config = dict(
    n_layer=12,
    d_model=384,
    n_experts=16,
    experts_per_token=2,
    d_expert=288,
    d_shared_expert=0,
    activation='swiglu',
    moe_layers=[0, 2, 4, 6, 8, 10],
    router_score='sigmoid',
    normalize_top_k=True,
    routed_scale=1.41,
    balance_loss=0.0112,
    balance_bias=False,
    n_groups=4,
    groups_per_token=3,
    init_std_router=0.0113,
    lr_router=0.000837,
    vocab_size=4444,
    norm='rmsnorm',
    norm_eps=1e-06,
    tie_embeddings=False,
    optimizer='soap_variant',
    lr=0.00328,
    beta1=0.95,
    beta2=0.99,
    batch_tokens=65536,
    seq_len=2048,
    train_tokens=290700000,
    steps=4436,
    dataset='wikipedia_en',
)
Below are experts of layer 4 (counted from 0) of a mixture-of-experts language model. Rows are named router (the router's row for the expert), gate (a neuron's input weights, with its number), up (a neuron's input weights, with its number) and show model dimensions 336-383. Each number is 128 + 24 x the weight over its row's rms, rounded and kept within 0 to 255.
Before each expert's rows: "comes after" lists some tokens at least twice as common just before its tokens as in all text; "mostly gets" lists some tokens that are sent to it at least half of the time. This comes from a sample of Wikipedia text that the model never trained on. Tokens count by the router's weight.

# expert 12
comes after: "| ", ".", "–", "201", "202", "200"
mostly gets: "% ", "two ", "United ", "L ", "10 ", "New "
router [123  93 144 161 152 157 109 160 147  91 143 154 127 128 122 139 122 149 150 104  79 124 126 163 167 128 144 130 107  88 116 137 130 101 152 109 152 107 159 156 159 165 154 133 117 122 127  80]
gate11 [118 134 192 150 134 143 130 144 150  84 111 127 140 111 122 105 107 136 128 117 119 102  85 118  82 122 136 165 154 169 129 136 140 146 116  97 141 113 153 177 137  98 179 133 131 125 115 158]
up11 [ 95 149 149 143 137 180 102 126 153 140 102 114 134 120 122 106 147 152  89 126 147 144  99 101 105 130 140 137  88 137 142 113 151 139 139 133 139 150 138 167 118 105 100 136 113 111 140 141]
gate12 [151 140 120 130 133 138 131 157 126 128 128 148 131 111 191 124 141 138 171 136 122 130 152 124 130 176 118 132 164 156  95 100 147 132 128 134 175 106 110 128 162 134 109  89 144 141 135 120]
up12 [119 107  97 108 139 129 147 169 142 122 147 175 135 121 124 129 115 103 131  97 149  98 153  87 151 168  95 105 157 124 115 133 101 127 120 137 116 135 151 114 159 133  66 109 167 137  97 149]
gate13 [ 80 138 129 161 141  91 113 135 154 145  93 191  81 124 147 161 140 138 125  99 105 100  97 128 149 149 141 115 110 134 115 129 104 122 152 135 172 146 118 108 146 106 110 160  91 142 142 129]
up13 [165 132 138  92 144 170 170 101  93 147 133 107 132 126 149 141 117 136  50 154 125 139 119 121 171 132 123  96 116  93  60 118 125 160 185 136 113  83  96 121 131 133 153 135 107 112 141  90]

# expert 6
comes after: "|", ".", ")", "\n\n", "==", "==="
mostly gets: "\n\n", "\n", "==", "===", ")", "== "
router [122  92 131 146 149 158 114 164  52  87 166 123  65 131 111 113 119 104 152 121 122 112 181 122  90 124 112  88 136 100 191 143 130 104 129 115  94  79 143 131 164 135 140 168 133 150 105 106]
gate11 [112 130 147  99 101 163 178 112 145 109 115  92 121 113 128 151 152 148 159 149  78 113 127 131 132 141 140 130  97  94 150 112 138 131 135  97 143 147 160 140  94 134 139  79 143 110 119 119]
up11 [ 96 115 131 100 104 143 166 109 133 128 105 113  95 121 129 117 153 116 147 152  65 108 107 139 103 135 149 137 140 131 133 140 150 102 101 120 122 142 147 102 107 109 143 138 112 100 126 119]
gate12 [128  75 153 123 172 132 108 129 109 121 127 152 120 105 171 151 116  79 136 201 138  90 135 143  88 104  85 133 129 100 102 127 140 141  97  99 135 123 109 120 133 117 107 123 119 129 143  99]
up12 [ 98 148 120 139  88 112 122 141 133 109  94 115 153 110 105 128 145 149 119  91 137 136 137 113 151 160 133 121 100 184  96 113  87  96 126 110 103 156 136 150 114 101 165 114  70 119 101 134]
gate13 [118  92  89 141 164 126 103 173 129 128 144 135  77 143 140 145 126 107 128 147 120 115  91 129 128 112 129 132 112 156 140 124 135  88 145 120  96 148 127 147 105  99 189 172 132 105 130 145]
up13 [166 120 105 112 153 115 135 124  82 132 118  75 112 163 113 136  82 141 158 113 134 150 119 130 101 120 138 148 129 136 157 159  98 127 114 110 133  74  83 136  72 162  88 109 143 132 137 145]

# expert 11
comes after: "the ", "a ", "and ", "to ", "-", "The "
mostly gets: "fl", "Pl", "Tr", "Br", "cont", "sup"
router [135  89 112 123 170 174 121 117 107 113 127 103  69 139 106 128 133  99 135 115 136 139 147 101 127 106 146 103 135  74 163 130 153 134 154 124 119 116 148 162 142  96 173 118 114 123 103 154]
gate11 [ 61  80  82 139 141  73 117 108 132 137  85 132 115 156 143 109  96 118 123 119 143 147 146  94 121 160  88 109 153  82 145 108  83  77 164 133 147  95 161 110 144 103 146 124 114 146 145 113]
up11 [106  72 113 119 116 121 138 125 149 123 105 130 127 168 160 135 126 122 154 171 159 118 151 119  98 138  99 119 111 134 142 108  82 123 196 139 109 109 141 127 145 106 131 100 125 162 156  99]
gate12 [123  94 104 138 162 141 132 166 118 130 147 108 143 138 153 188 146 123 131 171 102  80 130 130 145 135 106  96 165 111 156 131 119 111 115  89  88 151 103 106 184 158 127 110  79 105 138 138]
up12 [133 146 148 154  96 168 121 114 126  90 127 113 127  83  87 162 143 145 120 131  87 143 124  79  96 123 140 116  81 116 140 141 116 130 115  83 101 132 122 162 102 105 139 126  95 112 114 123]
gate13 [ 99 133 129  89 123 132 127 149 102 136 141 144 137 145 110 100 127 121  92 113 116 130 138 124 119 126 137 138 126  58 138 160 168 133 108 197 174 145 172 126 109 103 153 113 134 116 139 114]
up13 [123 137 154 109 161 101 122 137 141 185 126 154 165 130 126 147 142 106 153 150  84 137 128 136 139 104 123 129  81 132 131 113 174 162  77 139 153 157 134 137  77 122 103 156 143 117 116 130]

# expert 10
comes after: "\n", ", ", "It ", "it ", "he ", "is "
mostly gets: "was ", "- ", "also ", "have ", "been ", "not "
router [127 102  95 129 108 142 124 104 131 116 142 143 115 148  92 140  98 120 140 140 100 133 157 144 139  96  98 139 113 121 152 122 161 146 143 134 124 112 150 148 139 154 127  92 116 132 122 139]
gate11 [117 130  77 159 139 146 111 152 164 113 160 140 137 110 159 106 139 113 137 137 135 143 101 131 114 116  65 122 114 163 153  90  87  71 104 143 135 142 121 103 149 129 180 169 144 139 110  91]
up11 [146 158 134 102 140 150 125  99 144 125 134 136 150 139 136 123  89 139 101  93 116 135 128 140 143 115 127 146  93 118  96 138 125 179 102 129 121 165 152 131 141 155 122 124 116 147 116 174]
gate12 [100 148 112 152 128  62 110 135  87 127  84 139 108 123 135 111 150 147 141 141 125 172 135  84 154 149 159 130 130 112 155 163 125 105 117 115 128 125 105  98 128 107 147 134 132 123 104 105]
up12 [ 99 106 121 130 119 172 130  92 150  72 120 115  74  98 117  91 115 122 144 117 138 108 116 169 116 145 122 141 107 101 120 137 114 153 148 111 125 119 104 111  99  95 117 142 177 122 114 145]
gate13 [105 135 141 193 142  82 172 137 120 125 108 138 135  91 119 122 141 127  88 156 166 117 121  73  71 137  94 134  95 141  98 114  96  95 143 128 161 111 121 139 123 116 145 142  90 114 157 106]
up13 [105  85 142 135 121 132 143 132 114 186 118 119 117 135 133 153 103 138 150 142 133 118 165 174  83 105 144 188 134 124  89 113 113 124 124 121  72 129 160  96 112 131 155 123  94 136 128 162]

# expert 7
comes after: "| ", ": ", "(", ", ", "; ", "- "
mostly gets: "J", "Y", "Al", "G", "K", "Ch"
router [140 116 120 128 134 135 142 120 136 104 153 107  90 112 117 119  93 152 136 112 153 164 141 156 156 139 172 138 117  93 126 143 136 105 126 109 152 117 141 157 128 150 124 134 133 142 143 124]
gate11 [ 93 142 149 149 139 129 143 149 152 114 106 136 102 133 123 144 151 132 137 180 195 145 127  88 141 113 109 107  83 140 109 115 124 145 102 139 170  93 139 118 125 156 165 133 152  72 107  95]
up11 [121 116 148  83 104 143 143 157 156 154  98 124 109 117 144  89 146 137 106 117 143 152 124  58 124 125 144  99 160  75 106  96 156 147 143 111 127  86 179 149 105 138 133 108 120 103 120 104]
gate12 [110 115 150 153 137 153 163 138 132 117 127 161  79 107 141 147  91 153 111 163 132 172 141 126 140  93 136 129 113 133 103  90 117 137  99 116 131 143 104 150 120  90 158  98 125 128 151 155]
up12 [136 113 141 145 104 135 151 114 146 162 128  86 123 128 172 134 110 173  99 119  84 124 133 138 120 151  98 135 109 149 150 144 135 150 187 137 136 165 153 112 114 151  93 100 131 144 141 163]
gate13 [146 133 140 152 118 158  86 172 107 103 145 142 108 131 144 120 139 126 151 119 147 153 151 128 118 141  91 115 118  86  98 154 139 132 141 104  80 102 100 129 121 149 125 121  85 151 169 144]
up13 [127 136 126 120 149  90 128 139 128 109 103 104  92 171 165 155  92 111 110 102 125 128  98 108 142 146 128 154 170 149 158 114 152 115 140 160 151 119 177 126 134 138 161 163 126 108  84 101]

# expert 1
comes after: "\n", " ", "0 ", ") ", "1", "1 "
mostly gets: "| ", "201", "199", "202", "200", "198"
router [127 110 136 175 116 138  76 124 112 111 139 138  83 116 138 154 137 125 145 117 120 155 122  87 148  87 111 111 172 110 152 166 118 148 145  92 151 106 137 130 154 137 100 116 130 140 117 126]
gate11 [183 102 155 129 131 149 165 152 159 121 130 108 125 190 163 136  97  96 131 161 149 108 158 128 163 137 129 165 132  98 115 132 155 134 151 157 124 145 128 144 147 150 130 132 108 105 117 127]
up11 [185 150 114 143 112 139 119 119 163 125 189 123 134 113 146 181 111 127 131 106 123 126 164 107 120 130 117  80 148 114  93 123 116 122 166 141 132 132 126 138 135 169 117 130 111 131  98  99]
gate12 [122 113 152 158 128 139 113 122 157 122  96 121 168 161 136 136 114 112 109  93 120 170 159 157 168 141  92 131 174  77 110  88 108 167 161 143 112 135 127 138 137 120  90 122 172 129 100 116]
up12 [125 128  80 137 117 136 107 144 109 147 148 128 122 162 104  99 145 166 102  90 139 106 116 134 132 125 114 122 107 151 132 146 142 106 129 155 150 161  89 129 135 135 103 135 114 153 152 155]
gate13 [117  92 141 120  83 130 118 159 120 149 137 158 123 167 176 146 140 137 105 131 106 149  83 162 138 136 112 138 145 157 106 100 135  96  48 164 154 101 103  95 133 111 124  70 179 119 106 116]
up13 [114 147 140 155 167 132 134 118 153 135 164 126 160  91 148  84 113  67 124 140 168 151 175  96 108 113 126 159 129 117 182 174 125 159 159 104 133 119 164 163 122 130 115 168  70 131 152 150]

# expert 15
comes after: "the ", "a ", "and ", "an ", "-", "s "
mostly gets: "For", "Pro", "Ex", "Comm", "Pri", "Reg"
router [173  99 120 116 119 135 102 152  89 100 137 100 134 155 117 109 133 113 144  98  81 109 136 132 142  89 142 128 140 103 172 133 125 136 138 119 173 111 155 165 152  89 112 165 141 142 147 101]
gate0 [166 145 120 130 153 176 127 118 130  91 125 104 141 125 134 122 113 125 144 126  76 145 148 116 120  93 138 108 141 112 117 100 174 156 131 156 130 142 135 136 113  80 142 135 132 119 132 145]
up0 [164 133 124 112 141 126 137 125 151 152 146 166  81 106 170 172 129 148 129 148 130 128 124 149 144 108 167 137  96 171 155 151 116  94  95  82 155 131 104  89 125 140 171 147 105 120  92 136]
gate1 [ 79 112 118 145 151 102 116 135  93 140 121  87  87 157 125 116  89 109 173 114 119 136 113 145 115 117 131 109  80 119 144 136 157 111 127 124 187 143 179 136 135 128 100 127 110  79 168 154]
up1 [146 168 102 100 117 126 140 146 113 126 111 123 170 125 104 122 140 141 106 148 156 159 178 136 135 146 107 112 153 153 139 104 105 147  78 146  90 100  94 123 132 118 140 134  77 185  96 113]
gate2 [104 117 152 135  98  84  95  82 130 107 131 140 144 145 144 111 102 115 134 125 147  86 156 170 132 110 107 113 154 134  99 115 122 145 159 113 148 113  96 150 135 163 114 105 133 150 109 177]
up2 [130 134 153 110  94 100 122 107 102 133 138 149 163 129 103  96  98 121  88 102 146 102 127 138  81 161 117  95 159 112 115 105 132 147 127 126 108 120 103 175  91 145 115  96 108 150 119 187]

# expert 3
comes after: "of ", ". ", "in ", ", ", "'", "on "
mostly gets: "the ", "The ", ", ", "that ", "He ", "their "
router [139 123 122 178 171  99 106 178  99 105 144 128 159 179 134 165  89 190 138  97 142 129 131 134 130 130 147 157 129 100 106 137 127 124 169 112 139  77 121 146 122 145 149 140 139 147 149 117]
gate11 [118 110 108 114 118  84 144 149 111 134  99 103 105 112 102 118 124 130 138 150 127 147 147 131 134 122 123 147 146 132 136 115 141 129 112 122  75 138 114 145 123 134 171 120  76 129 150 114]
up11 [131 125 150 136 166 145  99 110 118 127 167 149 121  95 105 204 105 174 154 143 139 120  87 142 129 111 107 167 129 129 130 145 117 122 146 147 160 117 111 154 113 124 129 124 118 127 156  89]
gate12 [128 105  88 161 116 129 144 138 147 158 130 137 145 142 158 151 137 166 119 148 149 102 118 139 138 127  84 154 149 135 131 127 132 122 145 139 165 119 118 157 162 164 107 151 158 150 112 116]
up12 [145 137 136 109 151 132  94 153 177 136 108 110 136 111 151 137 132 122 136 165  85 120 151 144 136 153 139 142 141 120 123 119  93 131 161  87 100 180 100 117 146 154  82 151 166  98  79 147]
gate13 [122 115 125  96 105 134 140 145 119 120 179 124 159  80  98 119 117 110 123 144  98  98 129 117 104 147 119 144 153 145 144 123 156 174 129 166 135 127 154 138 180  87 144 146 162 134 153 120]
up13 [104  96 110 151  95 164 131 109 160 114  86 144  98 102 132  97 134 104 155 121 116 129 162 110 161 110 109 162  92 117 131 124 130 134 135 140 144 140 163 132 129 182 153 136 131 161 168 128]